config.toml
router_logit_norm = 1.5
norm_eps = 1e-06
tie_word_embeddings = true
optimizer = "adam_atan2"
max_seq_len = 256
Below are experts of layer 4 (counted from 0) of a mixture-of-experts language model. Rows are named router (the router's row for the expert), down (a neuron's output weights, with its number) and show model dimensions 0-95. Each number is 500 + 40 x the weight over its row's rms, rounded and kept within 0 to 999. Numbers have three digits each.
Before each expert's rows: "raises" lists some tokens whose logits its average output raises strongly, later layers aside. This comes from a sample of Wikipedia text that the model never trained on.

# expert 58
raises: ".", ":", ";", "if", " ", "ific"
router:503404431496498477524463501521492497499445541545493540465506450451536498588510450506488521472436494503433512539490527523509447476454536456528458468515466455456491546499517553481549521532501581542448533491533441494514491503506590485419442549517462520434542536449505495467527467506586573431
down0:492580517454492551480544534475505537495525458474527480517469474455451479513503511485436475486459493510527525501508505484541505498426577471484465434563461596509419512549474520568472553553557432514475608486499487480516526473449517432463453512537457521531469537485489572465416495526566528486
down1:487479520508548434498466514498521508491561506500474479570448522532531477501497513510487454509483525461480531478495501438477501548520468527566547524602470505447495505457468537463513533464557436517522477475560509470472526547482499568377465453449419464446564458577506516468506490537598462555
down2:566512474444552483498525493443496502517519540498522483475412531516582511544520482549461449444512569408546533482553511522514464531511520448560498619535512410499509472507510509424530439485520476478522480498515525454541473458482467517530487399496542506497441503530479471518518486561429477539
down3:481536549480506477490487509442474485475525459464535504519488488495539492462463571505443407493661509501551500530510491472487518535506575459420514464508527485500504521433465470547455378479545516500518430522522530539484460480530438509527496475532545508447489486507536493506564480543582538503
down4:567490570498477454514515562458505509502491442464489502456530534563436583472469522431497499528532438470478512537498492475512515527483491504459508502424421552593487545500522463487634548481450506462467500528512552494514556464463488484504503534541473495501514547453467540498417486543417533471
down5:453508490488444502488515553615506571513505498552533535551565546509512447619465539517501483485544455472452463541516511555472527469564409483489533495510555393530518468493443497521570494476516509478473445453512447496501489503474459487451463456461538544467489440552540478483480537494491485485
down6:477550491532507481508549443521504565530518479516562492470454489462470437577441592581489511448511421545547531437502569476521454496475586453507524452519514530491425474541434520483514521477490527512513529463513491537490526498476534376508533542566494479488465531496459430493508438502507485505
down7:465513521488488334479524485555492542432530535512509528471461530522458459500483514466531535563571490452485525470556604471453459563515497415530502569543505536516448497458501507439526467516491483490452501577536438509521502503488466490470496486505504534495487478576492488502590479522476453507
down8:453431542494577437526466477451551518482570500532554500522488524481528478555449507517436519507487478449507483459497543578519458555438492466516551454490530491457505525544515483566551487408498505566596487531521471504434440523541500521439509409473436462473501493550479487485502542512485522554
down9:497521452496430416615511504535517508541514450526538498495482516487521428489441541497480463519515544489511537451459487514450481576475558441512593522546489516548492443566501512526536530508465461547485546562434493448441468539512494519474433485432458524509565475514464453569536489479460519495
down10:403526505487487491464494516468522512565469559547499524425413468481470460471518508507426493484473508531542557447446491503524433525528427539488467521460567510494451466497556564480474515556499511534489498522412593508466482511526536458555549555561477501575456533464534515510460492528441533516
down11:553470506572438488485538484482532512517500455458465466494469460495471427490581472553489508486433426509526522532491517544467564550497453477486469551468465465552500571553504511617519524558555481498531502549429498517468526532447551455489488489492495508565470435460501460500472585464466540446
down12:480477565545478431565485485466465485611513568471500508493500542490477480523537468474489539454528450500556433489498455474582510487426461494452484526498473563442462517487484544564454452558549459544460521538561483518531537489486482504548582462480502476514541438516424427484501528511513472556
down13:570473449491485434521497475561494539500545488494519514429508476507515442467501593507548553474489479497505512491511502482491507493520448482468500494487573484543532439414505490420547509542519552594531434461458506575473482467437560495543529533562468500407546544580482469493461498448509466493
down14:507478504507452499497520517496494526544459500579514542578488513519528390511462546492474491450507553455535538521535506514535560519506484392490487470467534476543486524585457483507528450440525503523540459460464451451545492554380494516462466568488455515486544472570505548478497539503470493421
down15:459519480511525515471479507462523461482468477437506459468477475470518594465487503485502529519498467491451456519524560507513414568524516560500537518510526488455483436432543571474489589583488446442531540532460522524422469442608540487506517480473560521527540545437492552500519429487480524521
down16:551466430480555481473566525538499483494508506520489533432493443518603522432541508469563493482530516527510579520451499479436489440527544415527437525521510504524478548424518468464445542531508523475563408524497484524544482437531546466551469487532576488448541454477474466488525489508468489533
down17:473457523506504468473480492461469519506490537468527414509480497553538423543534487540504577494476450486594526447486464451464468526537499458556545511564445446508542468484478537473536554497446439483483425529551477585570557462504518418465460493498446494491520591496532491501539509541554502505
down18:544613497523494536525523533460459484549543556537500504506516437469538476474426466467536461480459536498456449449527481472518536498483426537467551603509474514494493473535519509449505543477486494448429536390503581416474533549523477491448512480550477517522525444561520535458526496490533503499
down19:519531549492500600430492527492528467540478460491479529472553518436422472489523520492532576394520508543481518544463488519531529454512446512477449428448550518499521519477443511519507509518520563532545515421492528548458521486463477469551525578532482523512417521463475548414436513523512520453
down20:498444513514398486482454533529496566515473529482487497497450558536487401508494495554517468456504523441521542529497518516474606557499459396526465514459515510534540540560492470505506461414527530507542414528490503495498550550390519545467493475498470498506567469548526475514519494540494498451
down21:522471516519517479501529488497477534485477516456517491538508538482564504400494486437468481531540493487477516521509592505502537497613542510520529469528480513569509450483423547478550442586486416473475579497466505486531435461529484495457517556469563436465448494480454575434549460469500499521
down22:586509466522421524483484521504542462506528422547512548490524472537540536496450464458559535432517558498461487543533442453414533514497474498376440491511488484491460513518468498490517484512487582549548514475467503509515555449468577457529519465530559484432533498463439532509485560485530505546
down23:484473525534491483532521541401527479489561504452486549538454481465509572561440488427525480440463524468499482527467557520438495523443492470477511497403472567527480541548508504508540601532429496496524479541445549486509505517509432530485505494488430469582516531497470491500506539499517594437
down24:515462498605515498547436387489509501524505445488562490536533465449572528543451450506483472452499513420505499545551452572510524505440553496499529440500439538488524449479472561538525524481466514574545537603495508493500476484536484457442541509490552482525509503497429517502484458489466456489
down25:424489549504515508495470435479494527457495543501547527469497494449530473490516474518530566486547469565560503460515617461556448444441485516578460509471574494427474544511459576520457539486470442494543536559535500455467495542534523503546454525507439526532439493521419478497508460524452479485
down26:482483531471465410492519523538555501482580548502402458479481480509515466494429481476531508519493555506506509506450566522459439493514464524440538524551484551569505545479538491526537560545509541491509490534464527551498542534510473524477533481409493478413414519552406471502507504518410487532
down27:472502545533484518504532538485543449484499546501503448446449523506413539525553523513440490489418515495499540488448519545447474486489463481471495484547631563564443486497506523533486492513406454565510513489502455464496535534446537424498519445478502522537574592516533511510419493480492526488
down28:477452514500518485489470448464432493494548481454504427408470538479494576479546500525510555541508478516515471476436534486471454495473567598492529527519461496484527525459542509481482509529500526480484531575512563512487473456600486491500516407541547461533454568438535438516507430484547505572
down29:500455505516531529451467440518517505482473522497475475514517456494576589512507388485454442517517444456521484569505532526472494404487455530455491492533454479463484559542542485566486520525590410514535508563457560505580517532483517514516480497511545507518479431533541528426476484467509531453
down30:602440517497484525524472493477492521530520591473465581574494545461552575476443518536445527434474557529465509533466558488469534537483484510511512494515543487519500548513402549511486485521499509421450576466501520451467493498507506461462476414505436511480449541445526538430458532489510490504
down31:517547544494518463527524449584545525585431548475468577489511486540558519548433497506528474491453475516441454448552490449535433499481486456521518499505530494497482513460501570538475503498479480468458488576437460497569482563475603493506482463428451550580487433478517493496486490479480471527

# expert 70
raises: "ches", "ve", "be", "p", "th", "che"
router:454529542517544560448476453529458519455478432443486537502488535493449507478490462498470489500494514517530483517568410559457516499515486531514537576555486494458547508502447545502534515450554525508424467503542484484558586484484470560465435494501589517436503446441535428483455473447539524444
down0:434508477560530425438483490489554453419591519598502541500529537532496445504535555451476502489505418517503454526528474508548484479491473492510536476532484502528443515541503511458494475451515575514520475460566490520522433567448478479504511470487532509413435522518537545476487541569457554448
down1:464457475486526523495515537477507512496495502519474511485527499530520561403457539436445519457478453513492494521557463487496481482557469488503460483473581522547480547503570501443520535503489443611556531449444490522469470498441434556541489538493515526514427517566410491527528471594564454480
down2:502517564503511523556484429451450515487456489468456490473532590538523520598471481482552425512543556472511508569589473495495520490502461506541395496504371459467562516460494518497476522521449519543499546509488466538531564465515558493517486455485491512475489485502470484451508532485498420539
down3:530495479423536512584425528562443529519507480482559535495498455541463524524473504521513505593464490496444498508549493451447466510486505490556470495455441501523436520542555497488557517500497527443464493495474532515432469415457500439591526550485492515511615469482544554486511494435508464529
down4:516424543536463450543474455508505427407511496458462459429505470462560439485524453487524535535505496479492504517459545537495568426505493476517566411557520435578538536514553513476504450534486504517489482511519448489496504532517494527508539516472481498534451554517428542503598559533467480560
down5:448504462546436540485511472522469439577530524501473463567465547552428545519549483560527468510540424463560454509468473555504519506538483606535520518463559512446483460470553480467436506510540420539485534501504532458477477524488525563448508460505465500511441515522516449506582488461461505448
down6:435501446534435397565487462495487594492558535515523547529524526500472417462520484525467478493575506499527447471553490538528502509509425483502528496496471539454508469509481516469517489483523507492454544507501433564601462446493440527511603428488490483484491497463578480504554557507475497521
down7:543432508494544508504448617519517468511423511436478446548498523452412492532485492518500462463520553498564546536499504468492512487513463495509495506525556553554459476466510527472542531473539522476454387530514610469535475390519475519561504487495497507514480425489491532504491539454491539493
down8:528556477510485451490441550529556512509527520476517554451525486524512502493555481489498450439480453449564471545501577496458499541453510432489544515379439514486450491532526461511489514441497489509490481429551482583466499540430607560505467516511526520498518531541538515478481553443434473536
down9:490520504599552567502467550473522480474515448459443529467488506479501491525460442545561538527515562531490483431471587502460536468430511452469471539558532551474517514552502524576457492565482491508422526467495473497530506512500566513490441523428486501584424475482409471498468484482522518484
down10:463542543565508469494490521451478521514532408527444519517555516552500464451470554531483571538464446491460509518531498542547528432570551520554481545499422511440520445527500491539456525456450474502462440503526389511441527515506523502470546506488473486491419526547479434534568499471544522514
down11:545488490555462485558443589486468504508473484459525547461478501535548452411534468494456525465499510463577482446493579560514543489450515458468515573547499557454424532545524501533446505510476554468433448505507509494495534504477481554423523479491452510564518510483467587521524482460451547462
down12:487521497444478461495500577540489469489508526476573509525412437509553500445519514470426544521493436462489468486426494528521527560457499486522577536533526550515439500537556413521588527509577454496476479490505572514445474450464459467539508559498446492482538447500467531508549513507468561472
down13:478530525479580421486516550392508587452430477519501611474484470542466493466518519474477478469507499542519487410471502468481486472550497482516551488543438469500490575485559503548560488478564539502533479486521455516536555466426519504492485445550587507479530504484504529455490465529508470454
down14:445506472525441577438513443498527399516491545498511412502534502462507560454482513512518514445464541526441528524447417509500473537537489476464495521452522458435465545474470484567480522551529496530517578574454533494519530580489502534448447496494482541553541546476465506480537558470455541534
down15:524608522531533558517516508442563530518477471563533500445550495438505552506504614546513529458487500563466503471538480516537482464481539458544433467437561400488500496504521542476488537535501467502547521529510509468499523429403507462432431490465455443466537499520487464506489489502498469498
down16:496528508483510510501542554497454480548425523504524507531502505458537511417533549489479550501526493451534518478580507472486518586433463508468473569520476488468508443558513586524463540421421593564471508493470504416591497464464499470442468502476462457448469497498501547529473548500507486538
down17:508510520513536538501536439489440531490494512532381485487541502566501510554474439477562419540554529442577482516541457510458601516512445491559436432517490425474536484435492485520511523543425480523498493470504504498496595507505537503543497454475518540423505486500501540500472539531474457489
down18:455504459589500494508490531449501488506454521470485506524428506524523539489477560538515497499402479540442580551544556479471490492492506515519465568529513550553531443510524508453512458529428564531506475410479511498444521517509529495356459529407514477538480504511533505508489455514564498511
down19:509558527466485504523520437442470499470463525499446470486529584526520531606491504459527442494515548448505545576563456495497459479518415516559414474496427438498548505476502516470507506534437527503560562528481470531513523459559538459520483503501522495419515523477476481492506501511539404567
down20:420482476526446488437434411486514418515480472484571492544467533524546504565431473542425493441557481559506475441488483538471478540580500479554534503535463444493457511470433515502465542503506529480549518490477450558522539513546560547436513496531535508506470504474490533568552509474518496560
down21:582480532472486426453525525547472493500454546476457470509468538521470467437506567568528488501550474442514447529509534481490562584565434485479454498470531493539522499509602512508522437528556475506443497547465547501480465431490421507495508521480456442464501504542524468475507575540567451481
down22:449578587470532542522508526501613489521466473458514494470507495463518517517495483482485462504451560516522497506486494497568485587449500446549469437477465493496521500477426609497451458479502464519540480477508555540478582530459458498544456481496465426454501463485527471566552513508444568477
down23:487591507520489515528513538467568519536536520528509498588518464469462537535537433441444483437488461558489525387471495493444511435440566468502444468464496513452498487457461539560508555484496574506510507478601490556447496547491443456524497488504534510534508470479546498558491506448524470476
down24:528505522498429475503552506438508547519500469504476516485550474484603571462419512459475490477450476464505475466500511484478630467531486535510480484512588472583478503551502498483507524532446489502499517478453502554492525494502425459496521493481516494451453579584468477595475464528558456453
down25:496468477517567520493512608460483420530531508421453479521465505477604529471466487528509498524417544519507463530468471504440506496456500523531518529458465494486517451534504458453497552507535426508541463490492515538499417484543506508450461501399475529572528584551546517556518460486555494523
down26:531532454511500469561426476463500479494538488474549508572519557423492448489570523509448510523463552499533516560563514533533471456460489530481466592539512533524492531514529435441480517481494573470479549456502536476506440424548545479561427491484481535511516515448484458408447476503453487556
down27:458507525525519645432440515494548497454454516497511477484463481475485474444626491486458510525440516497511473557481451509514515466469546520494460584435495512498461499488470518432486535534525554458497480549549475492545527465471591491467532523444504501517550446469501444556527468559510517520
down28:427486460518516608528532461428524482492426487492414526502515478472570529525524504535489452496452525500543492475520430498536552477529509521436366504492566519524505573531488521510480518594436458494444525437480508509546508468503510496439561507456487506476507529541447544539501485511533513510
down29:571497432473503493490490513480516537416549567514423507493497457575496479496567495465537567553473530583406443520474504495435517465513525450569531450451540467469484458510410509480529508476552506508547544453440462559486411526518550509517509501483478521489528517529512521531557473507470503459
down30:507474496510440473431465460497504478616459516515512459522515453499588432561460441523580535504431505504477448484527512527523535524476538537634490535462541436413505467472517459549498483482505496510521561436517450577519508546527492493463549475510518446505468514464499496513491487497544478511
down31:472503547469459557462487508483572442446492563423514450569502566492443533439483515498483499521518524574525511509503502417431509445557508517491441481552542467539516513445515510521519493422515592503480541468537439527453514505546447530527508523517438566505481431462461515489467496580489528513

# expert 41
raises: "et", "um", "as", "ed"
router:450514557460522580516452460454463467570513464470461528542503450581529419548468549542428511529406465556530498492538554442507453578431531483503515493493527482485544462509489462532466459509548465508498533550549549491556516468444516519500517474449511512525461533525492519512522450523476406475
down0:454491506433464417538516512497541560495528509503467567500478526505466494526517561532491403493553470511552510457548464452515459531543490479439518486479442534501507547493504467572496505491488498505522512523526525506565544454327467529517501500536492492428513499545536469521574508501503412456
down1:414462496502513599461521484488510537489560464489523424451543504501490485487545395505447468498458570520556462527543571536486568512492509540511473544517509439503477505499559510492483441507457513487513554464553521544496537455520554483467464533550541434485503439493490495464512590413460460478
down2:484522497526554401480538465512524505574460555454436533453461453477489447498499545422576517522491578487508473553488518569444513532503404478422553479486576491480512494554480454459473499552577508535476477507452498497461474542490500569507524483455509459523508518506489453562510515565501514454
down3:538468578482517569512441504507427540448470484503545494572430554465521526520492527539514460612555461494522493533509556495441524464534513560467485453508432514458468468516468522488490542532476487495477378526548536472489437443558490515541545504499477506444426503521492473479499553539463466518
down4:542581496502481509523472465559540516500460435485485529528591475574480504474500445554520471472467523533439439439457415542490502596490494512500536475513516483484533511457491510569516475499475505505413522496471500519497499557476442499496527581486504474517506463585526555376496447474481547509
down5:506535407509499490567478540575526488523527465528470442516574460553502481447508501484547481515462470499440498568515450451495519497444534438454536459439572536573470506473481510515488496463534569440463541548536524513491494428563491550482514533526493466388504457542537470516461531546452493510
down6:491485511531512604494484505473505517500535490561520521518540502486489533485481521531512550422470476501425428464429490515531487568398536573502553502478427472419493516488546517592486555471494490503484483526490532485474521394494503515531459533549455501481586469519445508466512468426510546532
down7:462513596439478470605469422470567478409479513423526489498468585449496489509494528521545534490472507476433509524508424559530495553460501511507498475500546481542545489431536501444480500510492537519468447465464437554505526518513536544439455500537518487567522497529567537525442476528484509495
down8:486523545481489536450440500548411484522441479521506534512521519485465525545552445463462512531474502414509498512515451464431551362456533531503532480467489576481452514458444519505498455506521491476469512507487498489550563552578500462479512545511529482444545550481486541523519457533589569532
down9:453475553467511507575481526497560465496519494465504476519434506502473495476460500498489475483522562528490563455538396554549577485501538503512602513521505498456534489519523531507529479448447593445481433472495511492523514473511484507565535489552498457528519437519478576398449497461428446532
down10:502500491476531444530546549493514464579582547457489467550482490505398540523498549491506628444504456476473456517484516503559443545493500476557496538515451493520548520475500527509460506435512494477503480574546508522473411422565512537531455526494477467536439475432454549478468493461505505507
down11:456510517452440467566510466551523562480487541515468538502508536541458472427477573516490468511568456554521545471569515456567471549554512490450468482473463499462539488499493490479419484482529550490474505526540481447608492492409406513519520480517514514449503454539515456496575482558518451486
down12:479569508434464474503447478450527519500460504498486544556492548488526498463512563517473408459526520474449489454455511506448450507574536504525504516503548494465492515511480548515426524519458576498462408489549478523498523514568572412614482526505494466473427503528515460507546475512572544484
down13:509530501483508489559507505465500509643482501498513500494501486454507473470472422516514461468486549518541592506502486527511523440479395506475488527538552523545493476602522498565452538501509414554531495407483520498473471526482475475458465519453397562493481514526524495529441511458515510543
down14:482548537517514442458515446479501516458481533397486466477532492577460504466539483460518549521506550508499483531424468532548488490467482441474623468503573488514465491563393538559498514572439473525530521542523497524522548514483459517486519466509514573501523459456427483447497528451503543490
down15:485433519525554440504513571479484405534488494478488470458542441520496461491431539529577449560504504452482580458513476473540560568565499453481516465569525507535546488509489545502481460481505455535496504466531458475568427496480478484537565506439474539473524591541528447469460532462510474488
down16:537535500506557470462481504495538507591493419461484464512458578446535457552477450492442423505483502540553501570464489454467461488517482447511530440467545429517520490549538528490531502591550480528503493547502545434531516440494461515510471447601460493496465483514452502526489477592523514519
down17:504484446525506367594464484475596494503462479550495530427553490468570433475512516443546506467527493521499531488470485488510509532426403526446508520546511477529517509512492473486556526435474543542538485483448469525566534578422510481485541465517492467512476528491548527513472469518558498513
down18:480506487508433394461515527525478529533581508502516486476500504422463487455590491465509505532462485501504599554451527506494487542443572446448549494515557483515427534547506470420484471532542484489443543480478497447514565504481506536484482480498444517551537551444595470534458522523508500500
down19:415428535494425387455418529542467537578548551547460502467522466464534478434499486498517536453515513553524537544495498574525544476506487543520524561467501470520499549523430515471517503533470543460466453517512460531473496499452509511438474527524521520602483532498463549449439516506473519507
down20:465524473533491479484517450515518496606521477507529462493538525469467509533515426497484530465399527482431449459457494492540483472456461505557415495495559489493556548471457549597562500469455451462533587530496455583520521486518503523488438545498540525565466501481531536496528438457533511480
down21:511500519472416589478477444594479519471524531504503491481489479531464532534485559529480465441495443535497484462565577518477489523564504513437406504532527529465527489492542455475457412507471467499513507503560476483495471524402510501434500582519543523595474520473545513570474494479523468499
down22:503503502460555482522510435547531459456519551538542473468499484526470481462421488589431535507430577494458494523459574524497532510529477446553500469516472449490533498515506531499420503474498539491552507520506559451476549507492552414448532508506525517475581480487431603526478543457449487451
down23:461491440493500481484518494461551482544498491562462501435497512555453442496587440471476558476497468489546508573517511466584503448430547557535542511418573512545528495479530501517496473469446572489497474426438458524547532442485492539521487453503554523530475473524441481589515509540463469510
down24:507457453500531550551500567487501510580526415480486450556500470515521426527527463497489443547469481523485579540517508463480475514521520459574536386469553429522518442611492552421544434557494489503533501527458515438502503445468487450486490509498501512536496513498497577502500510481480500495
down25:511474533502507471538498495540494506404482498523466492484479477479576534509418457507540475451532498573498506526495499474515510525483509578535523494524504416498503482509557498526494549502499526482597471519448532466434500355510480467507465405605508589443522445519467520517517502508486526512
down26:505436476510523525541499513528515453573531430524552458491556482498508453535543482483498546437490499484541517407531497575573513500444465512481487452571483548574482538507481488492525457525511545471473520362582483530486431452460438521483471512523466497460485582488527520547506490489456480508
down27:470472553492487507548489465469499507539473484544511497575497516449572398544548510544437551541515506465556422486443569497430538507493409512495490503545497467504523466512456517480538545509441480553446482571479519569481527538523488553463482498510447422460488485414572501466487514551516501490
down28:480545545513487465480458496465455489511486432511586508528441452562487544488433474510527455558485497474512504458539482515514518451582610496542465534516497514455468542533500555452512542476535540425456525530517446461479474447555466463469563529474472599480522509526411507516539528459525499447
down29:488494513455513483437498540433496489514496531453437490510519536483535504542513473495538530529521534449544482509496476481402535537542406468528453573475428508506512551526559477443480440507637532520457454557486511552529473485464490470500425516539437488525577471523476475503548539535487541462
down30:467492479544451512498419521449526489481550468460473552469576449488478504504539541499491497472481517482425432500502483484588516540471500483556597507484559517467536594478539509547486452419499530451471507426487500539494526543478555520470470544473472469574527425486469536497579477513513542444
down31:430439503530426482526507528555523424505533457467525496492529458533507455497578481490512585440531508497487502562479467481573527527485508501555600484497479509531425502512456473568473537419459400468505458443523476537511538564467421545488529540485466481448494528498523548510505502505520552498

# expert 71
raises: "ec", "ine", "a", "als"
router:452505517563480539446453543510539474508448516503484520486476540466470527482464545499445609518545460586471470491499528450536502433512534558477453457470496494482522553555547546551521463477487481518473585487444451481499501514524494397505558551489484483458495431526453459471515535581487580524
down0:480553530559475425423513463564560531460417491472514469514537422509536505553558521430530581452564461455547504459476502417490490532480482525515499485479472486502450484452502517494525565513542476439481464538569483488542591524492475522511432507485520464448430567486540502508519527507503536511
down1:515452539456463488517481578454362542543479497493446492523501479491498478537436508456566528513458514560488470470528425553427559482482600417536535516519490480486524496541474504507534502565519561501464481521473527520460526490498577532554486432508487531553472506511446456545461495527485456486
down2:518480476488476471452453538566461480454533509539545475529563450472460497426501451517507476462496437586499530533460468522554497494528506491451517544521482480554497520516517512506540474486587500519491467421512538453530572485532458523507412502495591491499472526502578555504513528390462527414
down3:576503542567576564484532408551475494524469472424525481528592567459529490511487478496534397481532408452527493500517504542473502517490527508518472486464454506502438462413502492508504545429516436489584540543557549480475495468490478492441480540501533488478484519457486467519490516557518510515
down4:522481478515529535521559474486513446497468509481454513552486511487510485481482512542467500489516462552515603488546446520526513484459574520540427410511426474543541436524502531499462496478516489500549426494550432475479500507546612459513557438521530560514382491474517466562514472522491460471
down5:460470529524524420501546496524486471521485548496433469481584486550498530445543460480556582452507552462515495537492447520546531422527581507502505425461480534493494501432540461457429479546475550528539508498481494512518511554500510516548494556441418477504419480471594491502483566488465495484
down6:561528583519453543492526490554463465407459566490500490508538549449572522437452497472466526481533552531490416529560414556480489465570526482424549469537489510520522490482496470508473455420513545451532512484525472491485564526437538503447473509552496536536478478489573496493489468500445479520
down7:500465498523414423509453497493500467511530522503484515480477431511490457533469515492501515479546536495509546556477541399516537450499530514562521467496521478537484533535466478504542537473599527538461523549549449414464451481560513482522435540407494493461521529495493555604528405476529497515
down8:522574521451475529530577533534459498439523474468508498496527551469507572476488425534475472526444479525517481525550484470557519476483489541536505555501475521488506530531473575508534521415428522536435543486541540502462579414491483447498546523561494445500551467461467497451387467471488464508
down9:508480547515457511536470498504494518404467503468523522447451532527510540541512576489485520487521431468593476503510505586465543578480495500518524549480460516510432496520457471504509500593506403516520519443614449526515468446432525512538553519469497425453555522504472465502473493489518467462
down10:490466430450489473488503563465512460454601566525496476412543458542536437551534475440501457530499493495544503533495511503549524520587471509464544489478513477512561512531485479497511558441452444515502550458484519557457462493514519571540486474494479478551521518509576382477476453527513436502
down11:470525541507565551541474532498595493534492538494480498588451472525523482462457486580505565499418521497511482444436506442498452539466493541506498530444461454480463477521524512542558494488418445474505533538563536503448495521540479556451425469433489518552554472516531483546440510508490426507
down12:551524498539443552490489457474488446423507546464545487435481554454517535474521537490491532494468543457552500445496522517433511502531512496533439543584538532495476478500439540548458474514547541457522468463571559450512567444482532467468473452456464515495502533482473578603441469540454535473
down13:417462533465483443547548510545439509535457460507494459453532481584499517529472498537490553493461606491530460527478416445494518495600508578522477448545477463502543468517505551498456526523403514494394469517473493471512528518505474541500523550508495522531509438545540453488498526505468470540
down14:530504509484487514479513518450461470482568554484518501443496480534541523506516479553409514515426516550517510483494576499482482510494460499543436483458504514501544497512574440543503438465523513500607483451447532577486522547470475458556460516566552439436514429522573509420509461434523497508
down15:445524543530573534477554453451516514580442449509552520499446481493535465516473442521512481476509475504506516475546470436531506464479560492474512459527463519546440571457486424551498446500510509470443498543472574486526534494461512558573543493480512442497515449516480604472551460424505568481
down16:460533430496505454524513492483495539514513555483513516468567506518515522503519455530452529473484495453554579468585442477564520435466512477495561572516507449548475481454540473477493518439444514448458541530492456436524451463564413472539566454510525510400519511507512449529493532516535533566
down17:490493501547471437515537531539436486443571527443462417456520497499482507532485554454548471490458431525487523476501562514490528492493539519519513601501458526512476465492533418487441508581502510498501445521495516573520496535461611534495477459538548484419419490536546494507484472487546439534
down18:430512493498489474542502493450492552494520465537533443475480504547515433538536503554531567531443555547553535540488450453490475466505490551451453506529451466440548501584571472528491471520463571496504557443481510460540464482545477376472484507477529530511504477483488535406540551441491533514
down19:565466490492487484491507554461396471465494471494502525520560530516517493520497498463486483479568513450520462561614441464527503492513489458528542521511527596486486547451491490437576473498508548566487544469507469460494486477479477471537514547512518438452500523524497529335485506490469533535
down20:469522565606460482501415586445547495551403518466506496487468481533494478474499527482503538472462452483527496490504469504597548504494506510521485484604543502478525527488526568547507468522449527437499455448515522499489504379572522464510451478461512492493476561491506529439532518504466520474
down21:533451563527543510483478558571499439506582509436499468526476501540517499495524522471471439477527516499491554554476489521523525494474376534438512491518511495502464481509522469559435504561481475462545448520468494572547454488460489534588535475503468506385418468532542485541501488453551496489
down22:520474474451481598510554470504515515569528502501567533565516479493447521514511504510508481445548525452515501493547484552544506467496556483496420556538486502528483492477481423453469438452494462568570545573539494460541470548396457512552482457413475496495484480478505551517435483507463532444
down23:477502412491572475481525528536458478524443535567534499480493482494506550544544562504502397488511469457528518547472545519416530490446442529506546572479478418551455490453510501578502534498522496510494537463465431544526488452457442495445546494503514577520502487461450503482529489516569563457
down24:513466493486519450509479528500553525525407558558513477485490484514506496473526460537475490580512515442521426541525500546432518401522456488496479450482443466513495486506468372548503496502540514459487544504471465485551480593564535439569473475529486516534485566485555444549514544470521483546
down25:480519424519508444558465518489503516503471520492485553496519457543535453550517626478430578481432475471429452550444545469511535495485496478439553455559497483491480467452457466506444509529467540534466494481446464523518433575524480572517543559459508566561513516521546534505458490482491519504
down26:501511490488438488499504570488492534431478508511498505482514485527549567541533485563445488502453488583538489614539501517522526558525542426429499501423426504440484528513544514526489555549528519398495509406477565498551519492516451553529493448473465447471510474519463491481444452494519496490
down27:549473540483535552482459530470516511464405461436502557462510475535423473471561533394488478556448511536535606428500507516535484517545536518436535488503524559513523482500561490455547492526512485499503445499490450473490456458487573476479516521511487524542438518427535472486459560533564518469
down28:501511565452515573503514533478529527496476458463517512547520584503510517412591427510474481526466531550478510495494429560476445482465526523508430535498556523519465486483519552460408489463419495501611504464474512498462508474500541417528550491549443535464456499566514519507533493509464470489
down29:474500499512519459454542522530431475555502486465492498494494515485498479520508498457559473506635472456511521516556412541464553450525499617510472485512476513590511472492452406525524527426536521466487483525489482563496482520462488538587491441538514550512471493468514410519499510514454504447
down30:496498460504485481488520451437515467546514428377457490633494493534532533527498532472537528495519534510490523415510490530494516448501541522514516480491467501506463500480490455588503516579499527537486558544497474480453548552460507517445489501544521549484456445423445489494497572425515573484
down31:547451535523466479480541547479501512522528502470454498564572487470511545477504500428544455445555410443546478420477454506507541527512585434519442507490501478588477448488478476495546505548526477527521512547557475573433498471475510527528440466545489483492483558507492434539514488536564449444